config.yaml
experts_per_token: 2
routed_scale: 1.41
balance_loss: 0.00271
balance_bias: false
lr_router: 0.00149
vocab_size: 16619
tie_embeddings: false
grad_clip: 2.0
dataset: "wikipedia_en"
Below are experts of layer 9 (counted from 0) of a mixture-of-experts language model. Rows are named router (the router's row for the expert) and show model dimensions 0-127. Each number is 128 + 32 x the weight over its row's rms, rounded and kept within 0 to 255. Numbers have three digits each.
After each expert's rows: a language model's description of what the expert responds to; "comes before" lists some tokens at least twice as common just after its tokens as in all text. This comes from a sample of Wikipedia text that the model never trained on. Tokens count by the router's weight.

# expert 54
router:108173116166101117117161139167065162100071098164112045116119105136090116131143118188136083133119171155116153116127165090147092138149164151155160046150108108121121100178095144097171165134093142116226140135106127158158125170197128112136102127081156141137137171117149119095114135085137119107093131085184161132110113155103167158116203097172146165145120109100134124196193178151148125158139
It responds to: Place-name endings. Endings and pieces of place names in South Asia and elsewhere, like pur, abad, ram, ala, plus School, County, Cemetery, Airport.
comes before: ",", " (", " District", " K", " School", " is"

# expert 32
router:097131168145147144120146153136085168133112049128094059135137125124072153078132111167119106159113180141104123156147166070134083165162100170176121080155149120132137088178131139068154157157095183131216109138061166109152128105152081136110121165081154153131090140172115170112141110087119139106102132128155150096110137134085141121116164123185151137100091107148174195159142176150154107201100
It responds to: Past participles and verbs. Verb past participles and -ed/-ing endings after was/is/were/be, such as designed, located, rebranded, converge, continued.
comes before: " to", " by", " in", " with", ".", " the"

# expert 63
router:128138145179108130135141170197086198145094078125099060152141127121109109138133112150152097122105149142082092084133146052140144145077141139172117079092126119138131128177143157151196140193075160096189118128099118120143152129171058152093180134074096118149121157155079153088103137057158110080098173136097140143128158124088166143093205143174147133121113100115137161122168140122129156142104
It responds to: Academic and cultural fields. Nouns for fields, institutions and professions, such as research, education, Society, Institute, Journalism, critics, Design, often in organization names.
comes before: ",", " of", " and", ".", " in", " for"

# expert 15
router:084126128213110104105121123127087099135098087199117041130113116120087136075114095156165102081101170100121135101095134086150089142098144125170098029138096109152151111133108142095182139137116104152183146104054159118153145121162046144113140135055140090160069140141151126129101100127121117118075095140118129113057120151090100142118134093167151142157110094150171127164162146136159142153119
It responds to: Infobox field labels. Field names in infoboxes and table headers, usually followed by a colon: Established, Phylum, Language, Coordinates, Preceded, No., Title.
comes before: ":", " |", " by", "):", " name", "("

# expert 56
router:121146150157116129118130178190083143176081058135099059119142125108121093065131082125136104102111178169124133133136171079110140148133169142169100091108094073161158070172112150091183174162071146112207150145085109109147130146153068144132116176073151148130089162162093187143092104105124108107082119081147149114103117147070156149123172144173133101103136148126151175151138166142148133160125
It responds to: Plural and common nouns. Common nouns, mostly plurals, and their final word pieces after determiners or numbers: areas, groups, cabins, genes, children, soldiers.
comes before: ".", ",", " of", " and", " in", " with"

# expert 26
router:147131156187142150159197136222073193084096094156099068153150093100095127098088097142143111136151177181149150111092146058174104114157125164187111102122117112124179127193150131109185167147077113140164146141108151140162143125164121155107131136105140167119085146204140126129099111098111127107084112112159116111140131114097142179113184107175139125120082131119155165136177181163122096119101
It responds to: Years and ordinals. Four-digit years in parentheses, date ranges and after "in" (1981, 2005, 2025), other numbers in lists, and the "th" in 20th.
comes before: "–", ",", ")", " |", ".", "),"

# expert 33
router:112166142153078128138185107142033183147133060169073081168117138136145134145109108168107099140144197125104123139123175078149134150166100138151114055117150116174158095169148132133186157107111115125203135117094118143140145145171105129131153134081127169116079169137135153094138096099120146087103151134137183093080126103053130125157204152170141115176116160130138184120144168123131114178118
It responds to: Countries and regions. Country, continent and region names and their parts, such as United States, Canada, Africa, British Columbia, Sweden, Brazil.
comes before: ",", " States", ".", " and", "'s", " War"

# expert 10
router:127160111156147118121169122129034171143127101123145092170162115110080084133123117145111141110109156127092104098121151070163144170114147114193143078156123096108149110190138137124176160180061145100179104152115127130132133135172088111131102164054180139112109143164119190097143122103132099105054110140144163090091109158060150176163191133173162093087111098127122131179181145158125133155157
It responds to: Song titles, family nouns. Words inside quoted song, album or single titles (Love, You, Said), plus kinship nouns like father, mother, brother.
comes before: "\"", "'s", ",", " (", ")", "\","

# expert 57
router:113098139170154174175184136203050163107120106152059086150117130151116137075081083184114095123141133180102134146115122094132104167129127160175095100143115090140168147178156118123186187164067122124182169124096097121154125100189087095104156166087127121110110116146128177113109119148163121083089116137105108127106113116080151176115160093166104149106118083176104119158169177152157094152128
It responds to: Surname endings. Final pieces of surnames, mostly Germanic or Nordic, such as berg, mann, eck, sson, ller, ch, in names and place names.
comes before: ",", " |", " (", "en", "er", ";"

# expert 44
router:118110140191139107157145159176099118095078089141058060131148119133099107085089119123131118117102190154101109132082150100150135137146120140181110092125117109115129087174166096090175145162085175142218130100080130120152093105146066147100067176120127157132084096158102134075121126151126095086100112173145092103158096128052160121138146141170125094094106150157130150125193169190147127160137
It responds to: Abstract nouns and connectives. Abstract nouns and discourse words after the/a, like extent, way, number, because, due, so, how, often followed by of, to, or that.
comes before: " of", " to", " that", ",", " for", " in"